config = dict(
    num_hidden_layers=11,
    hidden_size=320,
    n_experts=96,
    experts_per_token=4,
    d_expert=64,
    d_shared_expert=0,
    hidden_act='xielu',
    moe_layers=[0, 1, 2, 3, 4, 5, 6, 7, 8, 9, 10],
    router_score='sigmoid',
    normalize_top_k=True,
    routed_scale=2.0,
    balance_loss=0.000291,
    balance_bias=True,
    init_std_router=0.0208,
    lr_router=0.000464,
    vocab_size=8192,
    norm='rmsnorm',
    norm_eps=1e-06,
    tie_word_embeddings=True,
    optimizer='adam_variant',
    learning_rate=0.000694,
    beta1=0.9,
    batch_tokens=32768,
    max_seq_len=256,
    train_tokens=265800000,
    max_steps=8112,
    dataset='wikipedia_en',
)
Below are experts of layer 8 (counted from 0) of a mixture-of-experts language model. Rows are named router (the router's row for the expert), up (a neuron's input weights, with its number), down (a neuron's output weights, with its number) and show model dimensions 240-319. Each number is 500 + 25 x the weight over its row's rms, rounded and kept within 0 to 999. Numbers have three digits each.
Before each expert's rows: "comes after" lists some tokens at least twice as common just before its tokens as in all text; "mostly gets" lists some tokens that are sent to it at least half of the time. This comes from a sample of Wikipedia text that the model never trained on. Tokens count by the router's weight.

# expert 65
comes after: "\n", ".", " |", "==", "===", ")."
mostly gets: "---|---|---|---|", "Location", "Government", "Area", "|---|---|---|", "=="
router:491482495511456525511462515504446481485513474481498472524485489486491487489503486571494467525514452514493473501518483452534482520460517462494453497468554474455512511471500498488468504530451458456503479521489511474494540490498516480505449487
up0:486490527500530492492501506513522520485513525461476525517464529531493505505538488500497511520464493532536499475433507434500533512478501501509502503478541451488533489512497530495535490524501441453490473458508471488495505502498482505481489482
down0:502501505521460492499483517505537575490488482519531529469530500484476490516505496500489504488459482455516494466503465490514527498509513507497530512483550525533451524496481514476512526540484542487466486527475547505476521481467530495504479518
up1:489506466508505503503509550476455513526518507461438500529486493473455519513489494522532499505462488464515519534485489493499534544487520500494507473506533517466490514527497464487500484504505473511474502511491509494483528474472522514498502490
down1:447488524513495449473521493495468510460486506506502489498557540473506522475502455509568487498524538489510537467494527460463511497500473500506476553473495449509460519496492515525504500531484453523512516536505506512439469476486501484502477542
up2:490487470525457540519495506480474505495490479511470534479499467479527549475472499488472476497494460487499511537508476510512492490506514510472499519506520510494496456480542458531513521507460504507456521447498515505469542539531474484504504503
down2:523483486507495503502498529495531525526510472494521455464531555494486514548512486468514516473497494489525436537482487468503508507479468507473516475501515482495482485497511501477488478506480524481470512535497482492513504497500524444446531521
up3:471452534503508501501510532505479503507470429473470502505502483490522526490528434531486515507524481544544513477509520456512524474515548509535513463510510476518525498544511487497467504493461432525479471481499449546486523516473486522486513484
down3:443507521454443496474477478503491488511493529479498501520519473526529513556548500511500509516525459519506486501509507455498476497474473492544502486501513500496475539544446495484480526493502515527551519544474523492537495475528477499509483488
up4:481593496490555506500535535488486504523580519493518472479499497505525539530473478461493494540503501477492524515500528496470478492523503514505431514475474464482483490518531505497475447529469440524540499499466517469477513500520491489487509520
down4:493525486483490458489451476493494489547471499506518482465498489461504511496481511488457544495528508481561483516509476530485494491537441473454484520481501476502461478491493469532492501488513504507488440498511469493480527486474546483495492460
up5:466509485532522485506493495570440531504528525475478541528484481490496475492484478525488496515493479498474497475479470552516536527517497502509494479503443475511498479504464470456512451501479462471501479514483526522486525502459486496490472525
down5:513523502511498480473492532485531494482515505519533461506483494575519507511413495494488485465531465472534476495488429468494470522475475468532509467470521515524495510501518526501498523486503503524498479487474464528477485460519521499480505510
up6:514513460513567527516507483510488482574485486474506498515470519468507471494512456518511512547523477500520476484498524476495514521451514561487494520488501481497497467442490480490483463515503530510459474491489476503497493513508494494456486519
down6:493507509516487541531495529460486509469464461487507480434491518539481530505514536521524479509493514484462548543458446544515520493478486454445476543486472506465519492452481536484537513494518543490495503504525505514497461500489465523504488547
up7:502545515513498488518551470508460477528529469541522504520492491464483507468491522534479512534473464472506524474485493494503447592448486543505522499475502472538475514479480538514565489546510458468494485481499501460483536516456511512493476508
down7:538540467515509501517512479507500496478462516495549484487482462489499475482498546470509508498484509508513510487503471547491530547498498535524507514498550475493491486503486528549486566518543540538491501547531524495533568483463506518476521481
up8:559477531495520514507490487551484485518487467513462531522533529506494503523520502512519473488472501490507499476503494519546475509538519480508501513533485487463464492579526503515464503505514451486532515523517497521540501497543534473493498514
down8:513485501473494515508480491529492521479517483508512503520539490489498519460488497480498485505449468507567513479504537498500488509484514508491502539476503515502510510437484519509477508479442522490516525515478463469497527540489488468493483451
up9:531442507511558490501481482518500496488548477503514489456507548555500497518541532490508519524494501454514503502492507532518449534477518421475520494526560461538505513525484535535473529489514483476519507508549476510504513521495502494516465495
down9:491459480493484496532500506543471531503482528467510562489485524453488543501517438455524471473485497505469529494505520500495516520489520501503530512517457488440477499523473449523523504509478489517518509561515489523504492505519465526457530514
up10:470435517530515513512503516496504484478479530504517510498472474474508500529482497517502505499499505534513489455494484483484478526444466493506486467513503443505502513494515466488486502484500455518515566486493512534474482478546496525534498503
down10:498548526496480516545498455478523522527522539467512473482534503554521536483498523488492492516512514489506573523497524495538458521492523493532506463488498486532488516513512486528498512468517503466469529505467529462474491520532513513450534515
up11:481468499520507523488541526488460495502469462501520473488474525506504536515516484518506538486472516478500489474486482498503442479493489450482498507502484531471446518505513509516450490512494484489510499485489481469509520471493465504477480505
down11:522452520580466477510498506523514509507495505476506523539487485440513515495506514549495445462541513511468496476524507505479524485521495465501532491520476495474518512534537522510517489510514500481510502542519526511514489524519479487508542529
up12:525513531461483496523554508504458502498496465489517475493475502524539515514485463506516514500513496532508519507531486539495494523498482482500490492476460453498520558519498570528444471511494474473480541487548492524531514486557478510516490520
down12:471436518469464507531462522485476483506482493497522483492488492491464503513488505558467495511522547522506490517549527508496502485512472485514502514492498515506497498513497490498497522523510534495486489493486517497512535505489532508499530506
up13:475549493492475546530486523507497477491513529508460465514522489556505500455501516504498510503515502538558500507500498463476476539524460493509492543492481555456509482519504480500485512483506520495516501494503491518552493495497506498530496475
down13:509553500464494498529483483513504489531473470527497499473471497500495529494504520414564494507461504472474520473546501528494462532506502484477513515525481516474519501463521500500517469449514468512504492524493509504496481508464503524480482461
up14:495545491489517494497481511512493502540511518491483497523526474547527530490564512515522478522510506513497500532497501489477502500521461479510555470532461499483499499495552524453510492552461490536475478582527510487511514515468519514500460499
down14:492496475549470528530463531515504481519525487497488531508533487472481525474491518519454502497510481483445499525471461510492461471516468482515513526464530534477468497457494500468530460545470489495471462497509522471504485540543514488531509470
up15:536531516490512511503521530528508519481506520495498497537486524493491472500512470504504525521521478515524518473500473512510514522486477535473487512480537493524548511510515534495536514539483502501507484475500480506492533477478496500493498463
down15:529510480489483478510506557500518513477481493550523534537521488511497494531479498474489496480473487472542483507486504480529544493509509508479519464492523520510522490521493487506469478506486526497525514494515534507482532521536525502483479526
up16:509522477499511528478472486504504440499489537513516487527508534520472485504494514516535471512493515509493486486507516521517505520489483477506489500466442551479439485512518463515483467480522485512534560514500464496510486537488536496492469505
down16:492482506497496514492473509524527516473475520528501539475496506486482515513542533482546474511493510513494592495458492503484465486523519533485501511494498484500505530484471473519504537522473509518518462500544512488526520540512474522475502481
up17:470485495529523493532492483496489502508496463483458460513455500511504511506497503544500485535524524489504504502509490480505476513537496463521490480522519491470553484525512511483507492515502478490513497496470513527505541556470466501537511514
down17:450504486540472512488504505482447538440484515535483449487503515465448490473470521505553477512520487531507510490495492467493443549487480526519513513496513510508518492482441473497502500518481514536511506514491509460491564518494480456502533499
up18:517499496501507537510541512492501465518489501520522552491483516461463479522507507548473507545485495510507499542487472474518527494504493532514506501510489511588488556496509491518543482516515470480485507493462479506495471493504514462507504504
down18:480515514512505527482487522478540538478501510514490514507482467508531553488466490493484537560544525514495528498492482564490522517529536518495512490490562500525507523487502518509522519531545563500466478533522461527472531474495511482519495523
up19:468486494545467529494513548483469503515476521504508458495515481531528496510497487513517469524461485465489509478534475502505475484511520517497479507479508522496444498507498482491524518464502535452496560530477525499514474481547532497512531547
down19:479472541492488485505500499470537504481464502538467447545520556514492508524508460502495486487485461445512562495525520540490503496477553457488539471478482505490520517492485512487528506495469516458517550517499473528511505527460511479474486494
up20:488483494491444521488528492501453452463482520497545480492502507460523501511511502550487485475507488529485495516483537521511483562499500538510523497547482500493482537505502542492491507492473492469531525525495508489537576520494516501509475496
down20:492499479502539492516508458488503497488484554512530469539451537489498504535478536490507476509510500525491491539501458491491517520522502474490489498503525493510515482547473530507464552538534547528475519551508486495545482503477505528454503514
up21:479524513520479517507525512503525457512538558484492479518518535527506542498470501512504493514511479536518510509541485442505420490465504526485454537490525525483518533489486505497498484487510522509490460540514479515519516482482512497487483479
down21:529540483492493500497442519504462544479462464544498494476475497517473483493455534476514471492485515520493507494508490523527501491523474527500493498513479511499529479501513505541492482466490493478511529478506528544516496498479506510459454535
up22:542490513490518492494471485578503502485497508541514472526514545490493469493488490468464492506497486505500496507512533513486523496485495499459517500556513485522514483506508519474495466490504492480528460512504446490534560547488507498519487502
down22:499497479522501482518497515542493523517472507491526542540504496470474474535550464471505504483522480521473515523472483502534497489548471474511545481528451520493491478523476501511495543510466512466497502485510454424533536520552540479455469503
up23:501530512579490527493496530549507503511487527551515475553485480519524489480469516529491502513524550517491497510532485518491451489457523523468490453504469533452497499511459508518490449477512505451498592543493524529517462477470481495488494498
down23:491499480507493490480495479480500514468530492500513456505494506476527486491496509462501477461482503486499558448540537475511544475544528461521506525507530537529489425490534494512473516500490525497504512505461534490479478485538489564511495508
up24:540479501488480495493516553542489485501466493476479509505547538507509506491469510470543519516481505523496489484483506471510488525511520502506474520489472527468500443532528512520511526477519476516523515510512553516470464439489491513535481477
down24:531503501437504506518509453495477507507504459477525507569529503476536488512508550515494533476488490502519508482483476519501485485488520498493508515514478537497530458484487501553477504452520491494512522522464487482479484524476482514546546490
up25:490463488520498495490458476536519491470500512508499511522493506509496484467512479521487486497485476549493487544499516464499476495502494451523483472448550527504474545482491472525503507508483521467536484512499485461570482464489507469501527504
down25:536501498538518475470508468498547514510530470498499526541504535552521535522478518490467512474502508496473498484511520492486513479515523475490490496508523513529484510459515489480540480483492534495516475487493468516553493515505464536477495492

# expert 9
comes after: "s", "4", "3", "6", "5", "7"
mostly gets: ",", "),", "\",", " less", " more", " More"
router:518518486501458497511434502514491487488516493434505473508527528482483484514509502551474458497488456486571355471482497498530524525501474484482488506520519505456462491498483486490506494540482494458525530499471444517536505477538523480452496485
up0:526430531486490514478517521499511526530496468487499526475450514475534512483543485495528494460502494508527500494465489477503496555505485476476494462483502492456512530486466509466519484483467485498517459533495432491520529483514520523507484532
down0:531517538517511495458475493483523476530493489513505468498508510472533504474498493463493509517497546521512545477501490538491491503507516434493487495518515520475500492548541497528481468511509506488517514479461522536548511536469479517482522541
up1:461522514510466541472520498482488489485484456490516499489484516522502458505522488496501530449487484458498483525540492556523493473490491474504496471533553502494519516478484520531519494509498509478484489464481543516513484493524512531468519519
down1:498493496525499510525546515502512451484480481502500478491499507467526480516511488597496513532530464512460469490480519492477495487504521491496504506482462522491494500487538493493489469508479504493524484490500477491502494517472481491527488539
up2:512513502567515433505474559495500485514498478541486504497516525529509460466478528466493481533506457490517466503497471479483513481525520461500502465458477496507512485545515475474498485504484513463521505545518529518491495506522484523511497479
down2:504505475480507448489504468496458446502468524515518497480469506524504516495513549505511437498523480494475490500490515506510510501477491513514486478498443504476501471514487486498567513498528479481469482516502537468487517512517512460484452486
up3:492469554503456509469528513480515473468488503417493454513508504537516499501472464487490491514501510510555504485473473479513481503483525500515466504486537503534490479550514485503463511602520479512520533435474534469491558546503483504511512482
down3:478467522515559502494461530468487526480495513480519506517467486480530497503544527463521517512467515518515520456504478536513513521505501506461501475476484501499522507506547458482504485500517506497529477530488544487504518502488490471506587523
up4:520562470502532497493459494450476515468474521560535461498470532487504494496499501490483490462473446516523489516477465497495523497499511467489506493520518501486502527491489555511434488545494501484495535474506531484547475527497527479549486495
down4:492526484506504534471432504499472491473463527490519517508524518449513527520527518521531496465508519496472526472520463494512499461530510520488508521483465470506501486510462484508531550510494466503534506523512517499542501498525531467500485546
up5:474505493478499496469500522514483506469512516500474493534485508518539470549514536499539537497480489478477471495456527503505479511490441527465534506473495526484472512483476523514561502466525504498493459487487525503516486428454512472517533491
down5:511486520496461543498533509486501528549493468539474491493547558508492468484519499510480517499527533496488525527482495516516502502490487523492535472492511503468503544481501490476515495518476485507475482528494512481491509536509507519511516504
up6:510467477469540460548499518515496520512513487565475510468444494499484534513521475472479542530500531522499461515526490526487470529527478471497457472464464457465553538489498509469524471464486521534508512494476510522449499533506526500478528498
down6:545501506495461534546527518497518504551504504518480498546490492479529501466511510453537515505459534484524546517517544558492461457530474446450454497515496487499512486493510482532507522514483513505511488529536489508505545487549502522444504496
up7:546471527490495458467502485533508452526510548494483502545493524513527468482519511492526490489532494515525539450553483494473503516490458488473506477490455519490478488517537486535555494480505509483490528470514457496492548499499478507470534494
down7:529529467487508435539482499483497531490514520486538471515541511498469517473518514493490508483466521537505498545497487520476467487486478513511516479512458493515509495460507472502505528528497528508503525480532467497492522532469503481452480496
up8:544511509498484523519480514491490512502516506485503506512511508538503511530495494501525500471482473527489516462463515530519498535481518482488510497497522522521467482503478513490505513493517517481519571530529497482527482494516489475443502539
down8:488484447512498497518480506494468557490520449488495473526481522522524506499516481469506546494486497512418537508516508480514457469520456487497494506509463523484509499509508509532515467505487499481485529474468519484495503507545512502514502506
up9:503484483512539509473511457467501459470493524463543535512491501566503521562549569465515519513515489482514465494464500524517472494508480438507524480505536492460475514484496526496525518523464477512466489532528478482509504510493493471457497531
down9:530516489515482506525545515547435485533486461508467491511480513458496495465481501481466536488500461482463510475524528518545555467490496462488475502500455528486571498517502508497522513504431504485451490516493476532538502474609521478537522477
up10:508473520538491545514496523540527481518497490488517496524520497536462479485461497540517506517542424520513419513517467474518498486463523506499494466495472492525481519497501461516458514474491456492551515520519510483507525493491474504559545489
down10:496494555504513481493491515479502510497506520514513522507510482503476502503495514472467470494531471527501525509515544499475481494526518497460480490473506512494517513502495497497493524452479482473523520490507524462510472506522555536453489498
up11:469549494522498500510550533541468506568508515464509499518466493525486460431492443505482532489443488493509457528498493512475508503497513470528456526517532515528507504498512519509483487544512498495507515475522474480457474509505456523511509467
down11:505524530494507525522507498482434498507541499532510494506494508509494468487517530496477520495530473480535485545533485509494497477508501519480499490497444506482525519456526527474539514475478529486502518547521476522482488516528497499489587514
up12:524503520500449478498543515493467525484493510521499454479505486538501507514524465497518486489495490521510468511504508509502492528508479491513475525494519445462518509497491532462496510538510515503499501505517492533542514511519485502546474464
down12:484467547479468522529512517506489483477524531506449495466481519507499475482510504508471477471570498470509524508529473494539463482477513504503498508504471515495514475508506501436496511472510538466478521531463504504443527508505483469473560512
up13:491483491453489510539510511508476474472505560514449449524517495495459489472486511529516504480497490536542465514494486493473480514498499526494490507516479494513449471469511485498471474508464504514484484493473477516527506466502502517517486517
down13:469496487493525485492479522475485493499502515504487489477544491491487541484543493483494496514512518477507547499537529545447511489518555458472519504501492505524536536495504473504512500484481501449535534512464488510500509492535535501514467528
up14:540536486462501493444488470463499511510496450527522496468544530511472512533484500510487535543476514484491521487477502495491497490508454484502541460558466476464438480477517477522499474525463538500490516504527540486534484494486492486509502557
down14:512507503491493512536535496508518443450500498470507522544486522508505502531521500462519510479521497547498534447520541480507494495523509535490508502488513523482469487519495534556530505486524442524484500540501473475508522461528504474520507490
up15:514511500465454565477509492523518487479530430564466499499494481532533454520519454471532555501505515513512485504531512463524544472482537484481504477511500538471517507472480485534499499509468514515486502498499494501502474482495524451542515511
down15:480493526534500515510467558498517513529534493500525509492464492503471436499501509511502522470507451495517484510513485545547499518469516496457544493500494484486487511464463537494538487453447507516494519505506465490539475500502531508514491505
up16:463488481498454513541469529497504538507483494509514510518495531508498416496539495509530477537543505525522413520495494487466498558514508543489429485478479506523532494474492499518454527492505500491515519521513468513470506466497551527540509464
down16:479487494506518495483460484462505487478453503481504504500519499513485520496483529475476443475490524509544477509493495498506511462508500495498509481487470473545496477521512462469504482469526500479482503485500538489515501531516484441470449507
up17:478487522546480488488458512527475497575450485526472485497525501494477529482494522536527497557541500464526514503507485472528489481464536558475513484542500516517437492490500531492482535453498472487487526508504496495500510489482477502508506483
down17:432524551529515497458512500484528470455536498480537540498522500492525497500496530499491518508504493512488435497501484498499436526500492493508522514514469504488513504516532455533484490478509463528527507514504520470500452489518585493442483501
up18:533499483475508478535511480482467488504516543540535507505489474513517491484535467512486476538499477472531478530431508508505491521503489440499495514531537542568471521500531510539514484491499519478464536533480454501492467565524513463519511462
down18:549510456491499493521484468483470498518476498538475483530536533490493504515470509472460542514529479485505517496471494445506476487522521506557504473497481487514515511534485496474507508485501505523461519525543526485521537535539520484485454514
up19:486503476492506535506458532465484523456496463500505508491516521499470497500506481523503484496470416480523544462493475504509492522515544534547486471522546495539486441476478509497460494488521530474509525456510489485441503490556518540488518496
down19:482509499485487491523485523501501491513509511523508504493521516553470510448436497479488523496480457509499457502538495443476535510557529492514480503455441524499496529487474448520522483502499485457495520481500496468497493500498485542488528511
up20:480494508433539470510510521504497479518534527498488486482477499555496450495522528523545504472470485525510469506487482524450532486491502493452497507530471488543534501490521498498474520485502523488531494519525459493458555530491486483528515488
down20:505501477485496502491485523453422509537492480528464452516503506501495517480498487471457504530508516496482537531520535513484529478512523503531497485450481498460545529490481450476539482476471525480466520499488492523478517482524539496514476514
up21:492537475553447500495463484462500484461524508515517494517481501472517525515491483514517463462506501472498523513554483466490412539518490487490527493519480504472537513505446473494517517474530516545494472526492485545519488492438483500520466520
down21:507494511487435538459543537492539493479478484517488516467516504481470448457472513483504438531535488462507482500532478493534529511487456469484515481531514503512470501494511485484524487497507476503462515533466516518536524479515524467509483477
up22:483495509509474548500445460554493506556467493498483468526491538497508474484521488501500488503558474469516488506479509480499507473526536490515531524495501512543501487493541437503471504487547540502490507536529505484449544545505488511512491455
down22:464503482526556454468501449473466537522497506486499525505466495509464503466540495476513478513466480520528482461547461496454466470497511456510487486506542466490554485513502490491522495474485462473494498481498525482538494478484525514511439503
up23:478493482513469493501454499531522483475501536460527515513463488446495499552538528507559444497460515468495454472493471481514491517482512514489510499512507524481504478475441488521489524490508519505485520483473467574531507467465479526453508510
down23:481511542495471515460490537462539463541497469491478505459542515484478490436503492493484483521507446470491482490501466498505490513500500479486500496502486497503485547477509481499551485500473487461459486531502483528518509516506537542521486502
up24:560505509513557472476469517512521490532500513480525544465520533524530482487508530501490484495454497499552459454492544499511465472539511471490489493525493512519512470491483549500471496514488511482447559522530509467488540489487480531497504507
down24:515512486527493516466561495510472487511505511462491529511494497494512491480484474497498532525504507507483468481533507482502563521482497521467484476545439498448537504491515491498519511539505488510477504523464487498525487489518542494530497480
up25:481487486511488496488506463490524462517501538470481500542487535480454482496547535508459481514478502457499461482550528475525536465476509520466525509507489530507463530465487537510479500502451499470451489529536504469527549493476467508458496487
down25:530492516467505483494506506507406475496508475455464499474492498479516512490469512503498493478489511530511470504511515529493489493496488470485499517521461483489550527521510489457511493508474508496472492513479511498501522456557574527510492474

# expert 91
comes after: " |", ")", "|", " with", " had", " a"
mostly gets: " FW", " flu", " little", " MF", " Majority", " without"
router:509497510487472482500502499503467507492485517473482534516499512478458465468531503518466455492533503532502465487489497521488500509536438470486537497495493498484492518507529485502523481523440545514519477493509452474526495503473463485451443533
up0:521503507511480488457519506558491460469452507474544498533487495466481515460523496462456494459478534566479478503493488463514469513511433529489509496517501504472533466530479525491496521526484496504464488513537450501496479464513467481490508472
down0:517520503508514507520492453454518498526490522490473501514520518483502517495497488487510528534492533513468533537514509486471482473524483447531515510504471479520489449507498439488514492472512504496499542498534535478450550570507497471504478527
up1:522436479526537513493495511464513514525501500534480549501474469544493500467514535505475479501528510483515487503480515488532570471498524521487496507521491528527466540502529523498505463490531536510477454527500486517522462557488500528460500511
down1:468526498478495545508535493507529497487470511537482538475543538460528499463509521467470465498501489466520515497518563502498483447476510499466450513483505467505577491521492477488508536490555475528571515488533526507545510481492505515492515494
up2:438544505541503479548452500481488504541494476523483499517453496495504503447508478532501494557516477499468491516528473514485510506471500465510489499481541491520495506511546447491506505495485481500529504500498494486501480517566505492455525513
down2:537501515469531498486472571520524536487518487524540521485475482518546502464514492481502493480533480511524487502496485500515524481488539532500512525541518534550469486505559468515525489508502526521473480487504487485466558510525528513479507514
up3:486443503460508519523506492484487462514494464499511489498508519552516528514538488483501445467540483521547516477493509522500509544529523523532504518492492501523496501493488513546480498494516497530448496491528509476503511504478491547484506494
down3:495501548527499551504519489480521496473471481498500464505490528482510500539503491518519464513491459509516501520559512498506495534483508528486489485481539440479522528473470499473563496491500519524502481489487491558499469463496463472504493486
up4:506507520496509496494475477451446509477505515518498503501496477479508507524500510500477498525520454534505487526480488521467455505507478494547503492529491484533550491444547503500484462488484495527523512532500503513477506513492507520520520503
down4:492514550520539530498503484525514516518487529498508481522491489476497479478499528507484524501504469539451491493510517506479490508496496489508508505472498480513507499478477515497506521467527520477482472460499564534487520496454469556516496541
up5:503488492551495488497518533480467494473513516519480516516466475560479498449494431494531521470488485525506521487506461551501482525498524484515525518463469450509455508496487496446502467478499493458500489474537529518528481460467526513511474529
down5:516493489484555440515482493487543490530526489470508501423533494509475505462491510501521509533523498563493478513476518485520480521484486481517509525524528506540462482506519540492530520525495515533510471556513491522510527517508508484522550474
up6:501500466520513510511484516492461475578443517512505506518520519495538486547527541492515540526520505530493504474508495514489541527512460536505508474480485525522528518445528515523501491469486511565476513533534499514506506501482509513440560497
down6:500514511473506497521499518493485533509516482464507529515562510532504498502493518529503512517500526486509503521491478524490545504494503495537526518506452477543525485473536468496474487523530514495490473460510515530476500505509495506530481496
up7:534507502456458478509534454512512489465461505505465493496478499482486501492480484529435489460477481513514493486549491502489456484478457494532506494488479518510546531559527506508587482511452530501502502480497472450478487534494482500486449514
down7:492526521504508485469476486490476506521563519516484533517491489487514515487507488509524514536506481489451508496528478517483538524487552528494516505521487534543470486509532491507512512491497517471554556464555482493502483480530462485490476538
up8:522504522503549481504500520539524511460515483479484490538507571482495486503525491492471459501490497499492489504479515460543477489529451547509477478500499517480472478533505490480513524504433499448499468519515508461520451468483496505469571496
down8:519497517521465518518472508525510500494483581498518490557486516510511462523523489528460504477471515480517475466529490544483483519535513508474530539541525541497452457538480493546536471472547479433485481536491471479500508499510508482478505529
up9:488507498520530465516507532503501468488520552490499462538495565529512530549500557468506507487517477517509506486444478470491468529468494449509509467487477505489497523484509494469523497489477488482469507499514505486536513491541493480508509495
down9:522473510548510453465508506437495511528484501552463460502470522511505507494510484515518523476497467495496518486488511499524546506519510531500497488480510471488540530521487484416529486496445471505496514454509495514494515474477487486480497452
up10:515472508508532461491511525481489479477484472525479487516495493482533508518541511523487460535511490507517495515534518481507489528488435511477526516463489508494500537503480487495544513500459485493450515514501507499489504541522509499527503500
down10:499465492534471495512482502497509521512490506481505503509491509509481514480502505483518414489465485486503491505455500523503465485515505493482493487513491489441454510497494503530499518519499522480494440483475535533491479526537480478492508483
up11:527475523487527485475507520483488505499521533498497538587465474489512503514553511507507537499470474519528498491477516484495450515504425455508481497489543493504492494490551511563491472475522469483478529499514416489487506531487486495487507462
down11:464487532564536532501528569470476481530501512480527529505526502492539519541474496476446523496523494475524489501495510550532517506527500475509468495496510496499506524465502491475505499505525515505526559468480553503451484503506482457514487490
up12:497514490475477500482485474476495506492496503544495528522479443467470529526491466524504476487492526530504506488559491515504474505498454478504512481488483497514536518506516485515541488533530511475458503472542439521517533469515512510478503487
down12:502481499513526482508481507485478526504492533495503465484524484492494512489537505505474500528482483514486475494473516552508488478508481514527508522458492512493480498488511469477531538508510508456530480487508513537445529521526494458510550476
up13:568526479486500518501537475469491477477491500518490481525468514508485528440486429491515501433483534503546510460500493473479480489503450508492481505518489539506467507530495527556493538504479485525513501460502439510532462487492503529501499512
down13:466484495460485519516466441505510492513482509486514484499457533531501575480503463457509496457496496511561504519537516512462487485490505479503521488527462535517483537515486501536521504510519502511516464477512517518534526491488477537489491506
up14:525511497477489539499556455467496506530497480493530474477503514545471531469500520499524479525512494534523533461512485507486476516503481541506495493545492483536470492528515491486465485501493501527503477525512508486520505518483501498528449507
down14:505482472510483500493506488486498529506541499467510494477502508484507467508539449484432505513509453532509488439493505543513473488458497512484466504500491530520481516530521496539438490483517464463547492482509496539502504476514506500511483488
up15:483504515524490495514502476527502509490495479541490534470469497485514511468500513484522471487502531511482509506534507506481524465476495510452495478525508477472531471506528499510526499497514522552468477504536488522554479475509479514466505500
down15:529524464466500487528498509468520464540473515493504479457479498467522504482523504484517488514523482487476519530552485440477516488507479459509478514500493503491509512513542500543517497489543495478512469480508480486509522522483468480467506505
up16:517469499529465509481477533505534532509492490517515479478531514460478493533472489517536486509459540518501476518523482501473486505490512537490524508514517500474464542450447506519508549508528511464537536497521476493543489519534501504502523532
down16:452514451507465516492452500500492503517480458479460491492540516522496488507519462491514533541462536499480529500493519519457501511501486486487451520494474452496485497474490477518476518541523575516514504480482507506524512499519532493496465521
up17:498499503492517475549501460482476519525499472531458424546471544546449531480505440529505465503528522495502500491539477505528502533510485503526507491537476471489473516524498490512508507479462444495459521479493475487521497509508489529498451506
down17:509484492520499499492449507464496512481487509473501508506549509462501510513490502508514490485496498528535499460461498519471495531475496541424526499494485502480496467518478492491460495471520474481512479498478485455512517495529520473467528478
up18:505500524514463506519548521490471521466538494481504502510445498513516511511474492525490565527520491496502507512519454513468474486489462487483483500510452540516516521509524457488528482508513496485526497492489456481473489498537506472511495489
down18:509479462490550518538469509508511497512452460535522490511445514486546513492502525498478500520505519480488503538561529450452460516463474493531473547506511497532489487515537491501488500480532497543470504503540485535465513505511441513492481487
up19:478500460485542493530534512478485520498531525492501497494519437541496493470496556515532472532496503520507506500501528498466524507553493487523491523519515485518481496520546501514525502535508530511491496483492555507431491485506503496504519516
down19:462532498475464506517524496510490547514510541543562469477509515512508480492514476473502448535464503494518517469491433497499513533537489515469476486482433503500562475472462482466485500503479472527487475538493480523471487498501502469508480487
up20:505510506464490523541524525494481473477494506467465516469513479467519488480515523529492512506487478503505507531504468506467477514497510480500492517504481453520533524494529486480470494508498502535519523573502486488478560512499498531542469515
down20:476533515483521515475516498461548508495526497522452516498544484473504528527491473498506499532524508477476567487487541506496486462500509464482456480500499486489495491507499493513459512481483537539459523528520510520504500522548509470470456514
up21:446531497490542515512511544509503472468545538446524520530499511477517539517485508518506512485469481503502504474512487520527497513509477520517477495500490511460477488471509503496542501506483485511498480509500470481498508490464533513533505498
down21:478517491470508490521474490495510531486509522488547502457544548527540542496531477518506500499493507495457456511472471515504517484516484491441497494509503507492521472497501448489484517526509502504545481477525539537478524493499506522514537521
up22:497475538506487513494488525525473455525489526515467487517535487520549479491478532471516487479497461503484514475488489489501494493508513500492501501467485485487467481506501448498489494481531524473462473528548503484490533525480509535531501484
down22:473472514504516537506521483541486516519507539503526506493509474555514512507498518521485504516525454531500497499500491483522507483501489476525481479507446456493506495494524532514486498477468510515434505511483508518553502510471480491462533505
up23:479482506502478497528511510547489509525529508462512507529470473499506452462502543508477531521474494487463507513478505541522501502500502545548515501484479469510532465520500503480521521519491504483531509508500472493486481416475495485473509550
down23:520483495487493505488525502479542507496507534484503482484481482503512459465506445510467498525504519487509550486510457470524495531494465494518531519495495480488524509485485480509535515506516483485479503516510463524535529495508530494511487479
up24:540499492470509522498522524532508471491468481464458454521512462517504497509463496531539488562474497522496455502477481502522489489511513460502517546497498480497486479506490479492489501529545494540525500514486521517508501494502525515512499492
down24:489516499446504544477486497487514502512521499491505472491513493487519505504501488504547485513491475503530469505519499545503474530486514486449520515481540546557508520526493498529487559533509507497455482555450517488501523516499500489504533502
up25:479501480502516492487535524526529503474491499482488518526494531457486494522537486523503434469493514474510488487491507448521492519491444538529510497512550520485467548488497498496527529509444553526517449457516490479507515495452522484486528516
down25:512542509510463520542536523512496501492466559466520497533498520517535517487518505526523471505508556509499511482520495513483478519544508512477512538574494562471465495543500449511561512506543483499470473499514519514515482486520511504506533513